{
  "n_experts": 256,
  "experts_per_token": 6,
  "balance_loss": 0.000871,
  "init_std_router": 0.00653,
  "norm": "rmsnorm",
  "tie_embeddings": false,
  "lr": 0.00594,
  "batch_tokens": [32768, 65536],
  "seq_len": 2048
}
Below are experts of layer 2 (counted from 0) of a mixture-of-experts language model. Rows are named router (the router's row for the expert), down (a neuron's output weights, with its number) and show model dimensions 0-127. Each number is 128 + 32 x the weight over its row's rms, rounded and kept within 0 to 255. Numbers have three digits each.
Before each expert's rows: "comes before" lists some tokens at least twice as common just after its tokens as in all text. This comes from a sample of Wikipedia text that the model never trained on. Tokens count by the router's weight.

# expert 255
comes before: "-", " |", " and", " The", " (", " is"
router:183114126158171133091154196092165125125162138168110111103143158129087114052090131134152155125113105053147137108150120140117084059139120137130135130155126082168163117136129111169129096123107074151122072159111146177148077191150093142142111116132183151083153160122102122111121111121128134150163087114078059215129128139105107061154143104133103132165096171204169161127116112177131080146179
down0:139043053108062119128078076103093075138154128181115107124114143138165093082165138133095135122083106133086178142141187085088121137113109146094096125086162093185180169076145130148161123136108073127113155137149162146116125085139105111121144152116099098100172087149042115129134112201121129129142109125139091077146140102122134118153135092148115155134054157107156149068123136165094080167131
down1:098120133130086088167134151123078135143113097142164155151140116101114067182116157144161169157092097078165135099104109091137138126113082135098102149124193149138122159076143101140149158143074095125105181094188163105103156131170198111134152154090108138114153063170200140126103138111142120139151084082091141154170134108155093091122183185122176091139151146121127136140032105063120157079108
down2:140119123136129110122115114127132124150158136102140153148165097152093102110161083100161073184122117060143062119105126143127133162121136132074151120161092088167215103153127146180091143126084133148128175137117104147090107140078194163154130102179091098150141131105176071080088110187099139119074179135091143148144159146119136096108105127114203075121065122097059173148091168130161163123171
down3:125169119129138093087131094162080118173125156055152139121118118102200130165127088106104144124109181161151122104119137160138127108125162189147118102030098092118137054116158124132184100198110131092076122186114151121169153141125099142161097099120146063123123133069081110175138149120133155114192164155126100129167106177116121105183211141159103147087147101096110113105162153089126116117116
down4:162054159143177117113144168082145117110151137143057127133131107128066149147104195180127102099112056108163145100138094144121118120117146105106107125177119164170144177138133085102125117133101186158121128119083163159139084098108136184066111155169185131141101114095111118114104118186157085145120111136081162098140116080108166110046058135149163099136122161102185113178184156152115112116103
down5:166113097165160187084112183132098138071155115143128136162124143110131085165145107106178125079143117140171128135108101129132135164115071165146174117113080109168130167076133126161108073113149121128150114182100075129149096197126169168054136166175192133145135145102167143157171139131161166193111173159100130138077055138141148098152197111139084150157147080080113091129126138128150132173124
down6:095099124100137148142156183146103122137129127105081110130155114078134114166092130168169142137149079124021154170088069156133148171187112149128100048102182064077083102174180169103197159124115137090141080111121160150101090140154149138168110050169107098143152131111141173091102129124094153150124180135126154129187126099185138140150152114106147137119143120137127121106122087089145154140101

# expert 13
comes before: ",", "\n", " (", ".\n\n", " League", " in"
router:145092116137139182151160146094213110120191119126107120097126083135070107109097162185182140149165092082137135101166131124193123118147133151072118128172123088125153129135106125187162074124111070105126129156158181147189123171169129125167122119098153105101181177143100123127142095079098115137189139130110111169104124156146156094145137187117091104199123137149130157100143125180103092105210
down0:103083110115162112183152098138137083186158145138142094124153206085083173189160123132148144135172122074153170126149100126104121105150124126125142153155164114187130090130140100148162129143168149103157095191189108128124176156183146134127059150151109135159192140101109117069165138128114127131099187137199172208142114144140169130170136112162090111119106172112097143111110143201140098094145
down1:189139099147156169097161138143168135191114180141122136078182160175192157134070131191174145116163120126172110147122116139128133075085193166164170088147101133131075161126136142146128109093104116127121080164059107118075108078133140150106068115069127140118115119120125118110171120141117161152161056091137143072161177085106131105167116146059125141120148087137096089099091120138096115123161
down2:127090146147119114104109127150139156122132085129144097117135201153135089073098183183095143075136115144140113179145078145168092162108169153129118091162166124138169136134093127078195113152101157088127157170178247081156095184138158068126094101106143088109105141128103112104074133154143102121099132111126159126147156101120148106034131143180084143127115125091130090149100158118109083165120
down3:147172125142122169118105145084143153091110114206119152156145050093116178099206126174148077159141134113112138144125084135080133146074165126087130123149142154111153131121140130114189157172078104155057090168109105082115070160139112097131108099178148081074157167169154069097126142157109148169111086167108140120111204169136144140160160117188130147105143129097109152134140136141064142138157
down4:070137086117062203169149112154144060082144131139139103158171124119153095104124177107128152093143157154147145135142164071132113139107113069126095053134147132127107135150128140154112116079086152149140074119111124136135128103124143116138140159086180136083145183089103134142116072088218184149140119157110144167071112151134107087147156134092082102108145097038133111160157131195091138097146
down5:165099166143129171129182102141101096079117124127110092044091167139143105076122144169134108161179086156179131135145158105156139148077190210123147096134093105116158137137111159141079130102143092147076154098158115119155184137014101168148128152137149155123143148121099137200075130137132174132154113147148139105160173129153180139086181143155093178150123112167178148114140127116120106151141
down6:169115137138074145128128125109159094187146124137127117110132125134194082122172091092068108122132124116147156160154161148137123093096130100157121125105182133092111163124064133103156155117139059152160144099093170112129193159146158168095071129105093164194147062093188112010090172135147085143147089151116137155157142110172174123127127088110160148111082138117160160107149151147131095076141

# expert 160
comes before: " |", "-", " (", " and", " is", " –"
router:148144081148212135131137151070146149151148149172099123101153145185072096073107139143161132157115125046134156075135152128108073128140074135085096135146112086099140134120138127138143113169074075141113024122146126135155137184131130128108101082105191172100096137121101125103123075104098135130185102107093055166129135148113101110107139169085105154163117140163117186138104120152126060138150
down0:202155119119110131140201140137079104172146133116127174119127096159125142190148147124170147166093119154101122105071084094143092107102157131102135145101153161134112138106121108124194086146113103131153147080143144161154163127036172138146105124066141080152192069076126056139121127045101160108113111116124143159116171108166089108112137162044146130119131131118088096099126162082112134121079
down1:118113130216112137091101138079125153162133171190117107142118116096214131093092177085158151128094112089096227169099136134097137101194137126182097174093090148131133109142126147186138189108130110089108102131154166132114090138078119129122141153156119142158110133099110215107151087123178155076125108089071094147149142108110083107157090118080106116124147188137163151103120146123121131109134
down2:134130156142118177107149149115105124102146102124109149097094139184123101186169165101139162157147148157111103097163075174135109180120082172167150137107100130083100116131147114117124175131127144069128131088068087159104067044176137174091145081096132093073134051115165097086186126126167180116113074179141085082097126108122156116092142171136112125098184124109140125154119093090107148118082
down3:137043143157085161085098116128116129094164098138135122169120146139137117146132116162140098137203127121161135108045204094115196083160091132150185159213147133085097151135121131146105094132110177065114132161097094105155101133057125109105133101139164101138127168117121177119165111115085109155137123129117131099170059134143077158154073127132176110146185123149126132112093102161059116137125
down4:123164134110179102160129107111151152111121115198075144157125159148055202148129076134191128149174126169166126096117117103146173168072120145071130072138164177129165031170085112093204099120124139122078118131125184117160118089141128163125164167143126145101165167206141123117124129128095166184138135130133137126123112120109129158089132126157143130114067135087085157159118103091122101155147
down5:115158134109183123160151104101108121129077141099168092139065120123174105138160192100129141118110117087159099118181158148165139121183166051171167068173146138166126097133146113174110061160180091103154097171141147136154144104089120126082159117103140168155145128098125175120114101149151095175117121152126163166183143125171148135080150037152112121116146181098162125165178168130146136174080
down6:204088139118116135158136159127096097130137098134134188133101145139025123099151163167156131151081109114164153153188100166121072123118158127207093111128204131144146215132152053128100106144126158120143157109123144143163137116158104098166126132132106135126156062141112115106103111141139104119138119093064145127147164106173109082113056164047158159136114150099157120145121095079140133154160

# expert 238
comes before: ",", " of", " in", ".", ".\n\n", " War"
router:151118153156111185150104181103198100141188122151120103107131109112073122107094136128165124154140113085159173094180141136183098083140135137133157112163144076121183123124070103191142080114105107097120104212144160127155117132170122150132109147143168141103153171148118119080151081103123135080168170156056105196081118105122124085151154156077092140189116171132109159131114097125107105150197
down0:142131148144153157135134120167071083187131116116093064086110071159102135125120135108143111104201104106063132160074105129121188157127144136111096119104077127143081163112099089083101135137080125070086132174138124133153148118074123167108105068118183136183144134123196159156096115079133125132152171160061131131148143131123116066090115129116082117106099121101137125087117212098131066085124
down1:108113113161125146066106131121079135140062156136141121098148128123142219121066191131135095165178151104079193069130150157154147074174155135132110123147140100151111117083077122139095158156179192160158157134069139152130106132115070179106122136091120095174139165078182062088159130169136136090153159141128158110147130130077161137158126104111099156070149117172086116112099123145112101134161
down2:113114114141150107114184136166144146086080089090129117085162087081119140143145163137102207203108134179130186158136111074177129156108105141060142105161142136115157093160144179123075107135138124109059098049145096142131135129133139164112151182110173094137145095137106130169092186147157163109178113139153166097173164129112161160049128128136116068157148109160156102176126139116125117086146
down3:103050115069153142134143168126112169102158126134127169165084139176172167133137120135180106126128141136098105141163165121121107146096110090162191106029137165159142142082143110064142122187150127151095132142142098139145069101107114110111148158136155095108131106147137159164102120117126130133137154129149062114119190106084105167099131090133151093198120091079165115104109130186175168206189
down4:171087103073128033102173141135124095120097173171134085118179137160147106108140143167107140137090118159131054093141126132157118086110113126077187161126076102134137141095120117120145142129074129134101070088140135160129077151119043081148137108158093109101120116104069086159129167151073091138128164103104124058110170111156118125090187107122122133102147112130076101136091187127138137149199
down5:153131114142139102094121084105099155113078123122092090171110136163107143147050119186078137162130146096144113106168135093154104162134105138173104131148124115180147100142133128131119078079127126158130166103126228123129091161148075133164113107116135152120105060126128142095144208144091101009130148146121119156093105093132087088121137101158197105138110163160143152083079121111074140132179
down6:179139127155130129185132131209157071078085102118074105104080132109156071096147146123158024148131134170129129108147199097133152182126129121133162053120099104138092142121093155150150151097095140102117139158129173164126103095131117129156149180125135126103123080127153160117117146124142116136165182122076080122131157091104096114123124138087150163149083156135176229105127100144163087173151

# expert 137
comes before: "201", "202", "200", "199", "198", "197"
router:195103108140133131109137178141130117126150098135105115094145124129095097074120180144172167144180107031117159084169125147134084094106105143143105170151129119125186178160141090170193109102106034066093095161136122147187116151160120186136122131150198112094097161147143099082108092121139116096164117078106112175122125133116130085155135152119132151152134147182114146086085086130104094177117
down0:125157153130103137103137157095149139102145100147131122151163162141202154130129137073130163086126108181141121138168132148124083084159147107156143121171130111156149151112127032122087148179092131226118151055163144112132115116127094210173134144076171120115161111117117094095117147154108138160104094156210126071103090122163151134091192081132138107127171118075180097143112144129096157085128
down1:193170147096143140127119171117084141167105084114109160123152121102100191138058096107122104133138097135178112113128133125142143082123184168111172104122132129199107068110126158212128121096041185124138109131154118193153117134154137091097092106139102156107175141070163095191092068076100112116146118124100173155132124096130124128115163103091161116092077113108087081146141153165154105155119
down2:203122117075138122147099127091178136124101091172126094093109132123126127146128144092100148119123113129189085112118127178164120131186096124106160106070098132120150098114038169109065132203165113081098078165138151085125148121121131107103101094157123127134105133108127113141185101064081056079168072143119121081122097144090112137090112151090138108195127126072084161153149143085158102146133
down3:123137135142092138053081159142125141141150129079172131134123131145188094118129083133168154129107121107155164085141129195107159082084117147169057110088132144116112106204193096145082156109131098113177139175071135154148128146092102168152127135150141056149140087140174072085127136136052137124134134096149148100141117193110118091143145140156129078130116138107116043113087076168096141115158
down4:138077151126145093144137127105129105142137091107150170078091134078116155093102125152124197131152154162143103174101091136164145147108101227135083182162159179163079137091141090126158124124113105094123131072228118132157183139117146143135079132131115090107100146108155136075174103106042118116083133157104150151105171118128153146162149198174180103129081150137100144142101102099109144145100
down5:185148187136119124099120119105101119203121163089044129090107075082093084143138124113136139143133128167122154129136145129153138140063087175143130170183179164148133099104088086105132110111085084110111134135109112125089136101215141128108134094130140084126089201120136163158114081114103136120070104132068150188098139140113193172155129114097120149127101179195095119090160134113097120123080
down6:173130112120099107177160138147050043171114117174131058109155132138131192153163111146209073146185104167128131176151108107066166171126128134155106122117060096100121183153137128158138148157170147126105120171135114126089108101169135104135174131153127082085163091128116128146132145087105145163162102096147146182163113145131176155154074170133118102101149148152146154158095113070108126162171

# expert 127
comes before: ",", "\n", " (", " |", " of", " in"
router:138119120144131168151172159120204086120181145177129131105144096137086139074098113143164110149145111059163170099145109153176122107102162143069134119164145079134150151144100105182138048070110075106105104160166136141152102179182126131116117119098135111083140164156075114083098041117048103107175100135121106127132132179154172074138122148077098133118138146160159159152135101148120101133160
down0:148099139180125168116137134120089079145132088126176101079094147149154103071141121083103141069144162075157139166090142093133096154181093121171109081133139115152070132147074112083071135214095176118124132164103075116105160110077133155107107133113076174163104081145175140145083158155106142163158164198077132124180146114088154110102107100106112108091162163140119119155128105122169099175133
down1:100102141093113136136078178120122133084163136188139103137113126112084174200106141128162168179138139177113172132109119142108115158159084137100164113156129154082141146155102137134091135131188146160142115086113133104118176174145117131098153167099169132095128141100162132119180184070122175063124153102036135153119123146159117221103106159048161164130104067081143131122150183134135110137102
down2:107131135092189112144085154163131137123123095148049176138117084165114159145092145158184125073087141175145101121124134109132152061122139071124125153175112117116134185111073124089136118097161113104090207103137158141095097096138139105140179098088088172058124087131148092154134105132103147123080144124155092158176157110179109141178076090108204168171181136104153125129104132171111126102138
down3:172129158128106110111080110141129104054157137080135174172082128105128129156145119125101105219111117100151200105148123130104156113158123162081108181119162050162095192135123100123138104112116187061119113131171145203141129160073147088181132129099128110151091179113148151214157138065120133149093129135099110140133142084132114109107138148110105108109075144107156105119102153149065166112123
down4:118186079121127069129151158184205205116130155156161109127159124119111075153141190116112132094133136102088136091171156159133139115145111134157077184146145106143160099154153122125098059145167089069177119167047162158076125130185062127124145099124174131103164157130103119137174146132085163106082152096139138139111132127132154175179129085129165110085112116109114145153168130180107170133116
down5:116166162104148172111165142136128130128080115150078118112153175097138155157149136127146126129117142136145149125133159104136143088088185134116085038144143116067164137092092176083025158138118174093130091154116183086125122106116163115115132081079137127082143137173159167146076088128098142137116092139116145091144162109049140091129150157051081112114118166134088158129076115101142123047106
down6:193146112202045040133151063136164134091118092111152146132131145111137076131115090106094061163104132156140094163131128126189165178121168120076121166133163160125109087087073135080102133137130102126104156176091187110183161156131119113110155120130188132115116159172111135145085136130159172117112127149093081117111163141069091092096125116168094132123097094119170144151092113122110156171152

# expert 54
comes before: ",", " (", "\n", " =\n\n", "\n\n", "'s"
router:148163139131160128144144144105172143093191112188109114123091053181090146088132159151142121133133128064103149126161122123169088093090120136083148180166164093179164136136125099213135069132117034085077090126118143142146152161142129161108080099107169117115141136176124102076123104087129118102217081119103125158133124149111134121186086166102160136108136138158125131114111145199133105100124
down1:132105150109086148124168116162108124105106078117093105154131207103049106170119097162132172110128110125165113145151141118146133220146110036090118149180121128128075137146069139111115144045088137119176115125168115124109138154151110101117150160122040093129143162081103070138122106112052128128117146122118110157168168156138117166117179158112146138169153147089153132111074111114157123099178
down2:066103066146210064139064131116126106144076121129125076158113164128143097094164153102117155152074141113097040138142145117153169116102137094116121163095124086133148132144078109082115084104155184128072143158191149171145120144131107151117142117116168146127160135108152163096132132187169116126100161097144146084118117023165139134124131127068148111124101135069100193167128116133149129134145
down3:120142096152161148106169129119154132118143119075117119186111053129128155083154099122127122144138159137094101099126127168148127165120109155124110182090140177147143180142118146143097135120164122163127147111111086097114122157109113162060113126157177171109107093082175148193087129134161190127161088145118018064099069141165112117189157178179149136084067102143155164139148133124181097096108
down4:118104122115095031177143108151135091100071128185076109132073117098076147140182114131170134138155116158164202089095181155123106149111134146162121135103138111136145152110076097152175121143129123133094089115167099071096105116140107130140158102105138100133119162137098110069108121160143190141126160133171099127114121123140221118092150087198108138167192150107132163078090105183112102107165
down5:103167131159155121139114107111155143107116153113090121129085142106120160118170129105097089132213136143104150129117075131087106124168086113131094153073115124069134135133144145107125158124143107116157153116144048253125081098099139189110112091068192107127136128115126161162092131100192130094137192152105147068164182159156091147068182080106093096143124118102094155131096104140113146122120
down6:069149133135148181112138141155145101067189121114048173107118123124206115171119155098112130150104172093141141149121171109108147190139083120169076099147173075082126118141079105128122127083151176137120124100185152163158156097146119153136119136091135127084076139142162122117153156146143115077216084125143099145141160179097136151121161128125159110174085146097150105187151106158081111140197
down7:145173141151119088082076126122163070183147134207119102181164060117122079125175126142097118150147094103110128133173105116114144173100097120059192130071111143111146136144133126122140157144052132192143085156087111182170130165129111141148097127118109138120121117144200097092129183107122096144154102145160157100135138162089079121101117119167152089140156122151155096129095107104140106116024

# expert 161
comes before: " |", "201", "1", "200", "2", "3"
router:177105122167158117086136164139133147103147138187142108135122149176078126059147161148151138129157151079100132112101127149131152065093088094130129166156100085122128137128136126165193102093124108122087032166205119181136115136150108137128129083133132156112145103173111103088159135041126092095160119142108117163120152136136101077150104146120132216156141111191153164080066074137137085130115
down0:131109126078191075119064174183131078134106112135148106162122069118053161097134144110178126151132160145176130109101152111165163046110109191149126156073097118162145155122114082091142119029158117110119135127051171080116103169096119146112103111135149078135165193131126101156088169150158114141130116121125125128183102138121139175155089122131163117128104146124183140134121125155092078141141
down1:132171113154104130154155136166104123184098096112142160087128137116170118121031110122131085174143122136227165184139125075077140116162055175156150088132143131103088133165129155113151133172170150173186114081107126092092172160144169091143113178116128113120139095102099140101135075126124108121091067172147139182135121153110131081135178190123154122138113168153118136143068185145118133122118
down2:104115181157151133095134099055129147191163131126089153097154161138018189086157197142165101184115105169148086138097140057140131110133106103122097138124123112111194125091073124160118131138097123136080125132187142150186097110154154145079103098132150182126158123181112124171167133103140152153091161164155151119138131093097168139126098120087167090132143139092135081148127119101096078160160
down3:153167126134153187127108121134171146167097139123197177103172074136143147115103143155150142175130107099166144137116086142070092104167163070135143123137072117084094112116093070119180184105101122145158133117097118159121118094191113142130158071133128163142156132180108100121111139164186087164090156146132078113164129153184110148188136086168158092152077157140150076153160180190082112128159
down4:142111086080128117159126124139084088160132137137107126121130121144211167118136130117189115106151115120137116135111169080072118162032128143126161141116088166204138153143152140131120153184088117197133060141096122146120153115142137103067107140127071090136115123095122165101147074136130125140108103119141127090241111197140158139113127127054131082151131099102151125194165142106170144099137
down5:098118132098109159117113105111120104147108217140078151146109135113155153131084157156164130129116117123106123129100160137134119132153136120123124098210146144170143096150082162099087115210086120129075142088183111094153102088123145133127167118154110135153131082173213092142149051177076168108118105142094152137125000126132142116129105136090118158101145156057082142147142139144154144158156
down6:121112110051098090152145128148183146107183166127141118123095103107172105136153112155153143115123145086176067180120053177119158098163084158113089110202142111150120141151063155147097145127089146120076137141164201112214092153131147097134084167155087121160201111122127113140142171136087099114084172105132110166162159087174136082123083132116125129110142110167137169147094110134144120117158

# expert 152
comes before: " ", " \"", " MF", " USA", " Labour", " DF"
router:134142161157147089107148203085165159122168119130130092122113099150094143112097142175197107139129136083161142128123141126116084050115116094114159142137099073100164144141122138144182065139122117145068039203175115150149164153135113143139130119120140130122168110142113083102104113066057087120152122105111066137126145102133105048169145128067134128135170175142135164082104069112125097102131
down0:135152122183122051110137140097141154070127185075107082077160164165123103096117115091051129112162116105130114149115088145117102122159159132114085172079112126154128139161136103076096183166203121122081112112101084103119105119148110174130129122113112072098129066143139205141108133101139135083087181198150162118112150108175144124147069125148161086106148106095181139096162163174124147138140
down1:118178128144115134184138151144081103122130151120132163151151124073164133183148144082194132105118127170170142143140122131165100148131159113101075157198192121160173126129096156138129118106172152111131140088128145085202134198159146097131113110051112156183201142138144166122128122125170111078191175117127093114113183133139132215137160125172157076155138141134165065120117116122129130083113
down2:154124083142140103142145113163165100110133127109089117153131147198120085170137086112152056098123187136114161146067120114113088150142139063193123138103174184155159190125115122138080133145121150099085123105112108096171162132156082180179150149137087122146031084172150146155099155137173133106172084072136110123123097098092157117122146177149143062189121101094158157119129164109135145129144
down3:121126121098146173150138160139095127102053105105138122129081125150071104126145156100025128154121156159151135189162151132120163100111130205141105136088133123090088111119162107178119166092165160168103125064120104172092217130176165169143154149092113157142100138067090126107091131139130107112073140126119159145137190080112144141154097135075181124140105126083163104104149159154169135150080
down4:180102108153088156183131155102122143133124086117077142129126176115154156148238147096143101202168098104079145098192146126103096154109141120149138097112110105147117161101169131161118151087110135120134156128152130132146103153145120083088187114136057172175110192200133132177145119121110110110086190129159137141156110082147150101033127145095189106151124123124148073128141081133137130127133
down5:097134086148131098144121155131123107125123076126121122125110117158143135130109081135050069118076103095137164105103173112160183074095098145112162128189134114121093108109111102042141061099150133178101182100102096191168106140097125089186174144133153197108150140151159124092130111077114149121095136113142180110102138072117099116073141180116176109096118104175170090109058137154100125131119
down6:147103161075159152174110148112109128059174110157161078154130146082148069127145168091144183134157139098165147141078084115119209094108146096119090102157169110219121143095084135119156113099098077190113171104157136120173130144107132098137168150077127148143136087120135144157100118071149102083126150096148118090084185101112193109136147135149173190160094143117158157113175141114106146143118

# expert 132
comes before: " ", " |", " \"", "==\n", " -", "201"
router:176119112105142127120147173105163132138165102188125060160118128183090141067119123145132125127157178076136142103111140141193095096116114092109150132150104094145136151118117116148154055151134132144077042207196122172137170182141112107159127153139122127095154136177106119079110100069099100079157134130104077158098125106124065073164125112113124154188147134187109136097127105088116088097153
down0:087063130158057166050115147193093178167092142112137072116082149108137119090105152091105150096117188089141128169146125158064138114139120115141171141084126129173145203139133174120143154145106172147151119108172104066140125179113113091128114079100126144115162125120139181100111173091098162067127110102131164147098114165148092115129141136138127147113095095159155102088171164113154095101050
down1:069033107122175176121150160129134102097104095121130135126167109163132155132088124150085085118156093159183171074139098101131135115133129120126178155155064100100147138148147118104139158113085120065140140155114138149153109175136130110126195128096100129147104171177155143132101127081137126149156126105141095111151115026160123150201119149163129168158069129091180090093089076160071125088107
down2:114152134186160074087096110118179149146147200136157125079166123157098174140077073134161124150147169163136098089123127084112111116130123109134088115102169178126203182159105093133097138123057101096123129127098110082111141107141145096085131098131101127102116123095121127104129103150233119078109148139118071099117129142154171127176162072147149103167117122151129092177199064114137143139178
down3:136100119109133147138131122095208110085162086165141061114168167119140089123055128137153099192140158143112137178108174188171178103149166128104083121161099138155123122093143070140207123128027120127094160127066106141151159121187165102133121107101122128152162153157078157105103119157103122168154153090159101143138155128144132113075160159207120133167151112116161089114141093141128113125108
down4:120118090122182142115086126198128118124103081096207098112136148066146161149160080137121145089128174066169156169133175171145135150113174163091133156155116157110142209132131153135123112156084175107097116117156102120106129094178168125163126107109082100112082162123098125101149197156029143093195140169147147140094145115153134133147089124177146137117149193089119098095103124130130168143117
down5:102108087038174098116149184139145145157141127135165138155122150161127122138120190123114166027045066148148116115135153137150146142137125115134126112158133103157142082077121185105120193109115110157122174087126131159099113105127124142102155115156153127158134159066092138093079099062070165143103137153159093114158091137130121124094124120127172092075131081112141105110118131075115065134049
down6:103114094164025156122131089155148140151141111141136164152081179122068125150120149176114080113174115165137144125102129124132116122146203171113119179144164140135163134138124116097052160214133108121136150148131144121096143134116116105145119136139174156193133152155120119185109129093112140118124176134135154117185127177145064127129186103136156073098075168167112174175151121072098200095120

# expert 83
comes before: "201", "200", "199", "202", "198", "197"
router:147101152152127101143148176156143097176170118140067101132117134188088115097119135161197176151166098001112172099148141138120116075096115125132098174145122110092159155130147133146179097081139055094079097175119157145163152151167140129141130107149172131095106158149137091095110127131163134134153156106114111157106120084124107078125139163117129145175143109191082174098055136160115070136129
down0:094149186111154144111095110138150133189121166182121096115097132126108087083158103123088134164129140145115121106125179110123148101102183141114137076140144074069153095169083164141057152119157169170104150098060093128101144159150099122147103091110109153148097152155124121101066134145153083050108158188114140128149111159141121153128148089097081077142113092154140120197172138181206152088160
down1:108088168136066108124164186095163159138146155097065125126085145129124114115139049095192119158047078117143112133154126098126154107107178110157183128136180154127143148100077121112121109154106151161108083114044130184142074115113151161126091119113132111108132153138209092150064140149101110090114181134109116135118106114177132107148111147150175071088143168098129131153137123073173076132121
down2:142099111183112094103119147162117109121107140147166152113101172110133104160102173096062117099152114171125151104183120181098186114098126117192110152140173123181136128180106122130119137104115170144098195126127144080132135113117085199121142165132094191126156130152132120110131145126113151124122129088148140150117153196194109114185131133144106165133201141129164116176161157131110172227041
down3:176123130166122068094163150142095137115127069132116132128129110101202113057092096135135086150144087129132144124100145151030093116123120152161093074185160058100128154139128150126094078099192086153128089123104104137094145105130160112144120169127147091143123127118165085088165155062068174156130093076114170144172131169142145144127148109053072149130166158103115131130137140074149158146130
down4:076014111096156181091136135137193120081170142137137096141193131202041154165213133123134173157180119166126095110114084165111159094147141146117125103145104129113098134141124153144127113101121103103155135121115108158103168094134158069165119123126114124116144164130118144195180131092188184098117143126133162118141140114116123156142160166155116178075144084133138134143101093132139181122173
down5:114129172133117120135100136167095081093148136143085108161117178182070156135182091087146154160157133138128101163121132157182192111117136170182128104152155121137059125106099136168139115089163185139100163166058146080129083147123118118150106105196139138096134158136126083218068149096169098136127194097129150075094143125119124116149063123167117140123148127187145091135138124089086096097145
down6:091118106122116094098104094083135127120097144095143123159113144145096103110105171111211186140111103160128134138115111156141116115103111181140080214064148170052159099135128115109165116091129084154076148114125103132132129108115104123144106133106108104171076095197150078111129128150128103193153110099162139123142117073101152082136159154197191236153119065138117122155160146126113099128123

# expert 64
comes before: " ", " and", " A", " D", "000", " L"
router:138115119121176130114123120126141132149170110187084082121126125196113108096109110178193148121137133026138168142104123145187084133114115110130158135157146117113125072114103138113098104131115119138105051194151118152152139178147140146121119077128178118070112106143089126119098044054111137168207091147128086160082114101119105102132119104084099155138169165187093170121094124136157090137146
down0:157108063126090184124159125121202142116085117082197165153102116142134112116131107119153113159122180118103183141113100144103143146104120117146093093169131114074149146156183132153105037154203150088151162127170120127097122163088084084096088146079155132175112125141126160127080155122118084134130050164147152179097129147078106094178116113167156171139092102142083096094101122153092107111109
down1:083167105112196085155091073161134158109109145101164115140123139151117137194134083154138109145190111178111089142107134110159118174046086139131125122150187136158189088069157140117177089111152147152134166133155103093143136093109163154188168096164101089089122102182160073097167165121077136116138137152161139118141126066186135169139088166124157133149173118084093123116085124102135107095110
down2:141131066125093156144140160049155093119095126116132181114185073074157111151085121123171169143105100172178101176087174097133175126152190119053169160113155111085134092171104080091128125145131116114164170111151140122174133131122131131138132147100153126136094156162097168109117106118131169149149160159127156110113127170149067104143098183149133142152084103138132163146165114210103134128223
down3:125200169168142148142187105095136129089151085095142115137142084123169125123171084139177153102149157132162146092100091103126044162077128139108132086132091111130141093176105115083078107119118071129114148170190165156132109092104143102166166133134149107136131081132150111098151128050150124112168098158159175123183118143100086125120195044186155171178110135137146154145135075095140120106138
down4:151107076150120149137150128204157098121113089190150107181118126170098135145216124071157152128145115148170150121129124148043115136059179098070136149152121107141134138130114105154136182096097194172093115123173153141083103123144117163079194132142112151117146159123137072068138183144108131118127128143156165157127092154099180122165133131100087144137110105077215090136110140157135119157132
down5:085150179179149153096129167116114124108123140128146146147147177073178101089121106148187148098151136137128124121137154156138173094106147152110116173138165073161128152148192147183194111121142137134100175167107120115146140103145144077077131112129156042112160139161111203122118110108190165175179144169124136122163107122085101151196098140098164145162114140107133036146144157190100141100093
down6:117156192086167108097141118094117141103136102119118116142100119134153091080082142102134149133055133162142124175124140133192115141195146169154102107117155110113121141100150106142113131119166131089102124147127148173093090113065150144134160134051066087114138110140066039079092085099150150097053141156100128124126203126117189099106084142137103142177085110130184105144159131129064126096136

# expert 44
comes before: ",", " (", "\n", " and", ".\n\n", "\n\n"
router:125133136167170121155131170141174100147165125185148094087139102166083154103132135156162130200136136072129172109130116128104105088086114096072090180188161110173121133113119107150181096128121037089075084138126158176140132166186116136133120081089145122078131123150131081045139104107119110118182112116091130155056112180115142137160099119140132112122174147124134151126115142206113111075127
down3:087126139092150171121133116126080120109116106122118140120139123157194146119060146107135110165124070137115179134156058103120114137148071074119136149124150129160104125098087117126036125085122083082157135080065157161143165137078089161128164135084162092120113162084122157132130166121183124152164178162112108066171081123107078107170123151131143174161081075087103106092149110197103119125152
down4:095148054161090111189132146139193081153136113091169105109169145157218072123153109121106137113147085088149130162158216150205070127072119151135113121127124120115124141098108167080171128152127130106122149137120156113105107159123122107132100122140061188174124178157166133070161088139126160151115157124182117156120164143126118098090109147127151082173145145160103139074165118128093078108108
down5:122130132116167130156153117048143151102071093064131122154094117108188216131092122092110088133159080108106082092074127167184116121148120152105136190132153126144122084090081157132040094160140148114070092078157111174113113122092118163143118113167213136123087092090140151185147109141123113083092089151129153134133120155132142148102159085154101129070107119153169160122123150134111165113111
down6:148159171152141170122200173147096163170140136133122118088099161130048127106132105103124107108166093141173102139096095093155053127131172095110100170138074099102159143135107078078047200118144101138133134136133139087209074082077121130120157145120077138128111183125179124148136099106168133077115137133128090124117118184096128068114147115122111117155144102157130127169102162173142132173081
down7:098115144112164104135145160171111132139145154160169137115161053124146145182094084134122112189163164128177136138083120121115073123082132101124138109109118071077121150137104173169080151136125144123109168097153102098184120163144094106173103075137113127138121117133138090125100094146119127145195116074077141135081144111160170167121156160167151212122120111137201045080136125181154061149096
down8:155066088119087110128084105097090131170110112094145069168124142061136179084123146145128089102105115128083066120138135105100085142111123111132126140100113052175171093096134211134133133104118068143089135131155120162154127180097058102113138147181116168144099147129134168144095084097120113124121191142130098107132133063191126117159054131139109118113086085153082169140168148172135155145153
down9:162139090233142144124134126139180124171142116089091116151135108147147115173112163080162060095131066111141162201125179112106112136104104154139099094106110104143185153161151146137073124150140169119092150100106196067123109134116167128155137116102083117116114139156092177118211153121116185158161043108099135146094177104106137107139145151105149162170133124131173120126136100123152188118093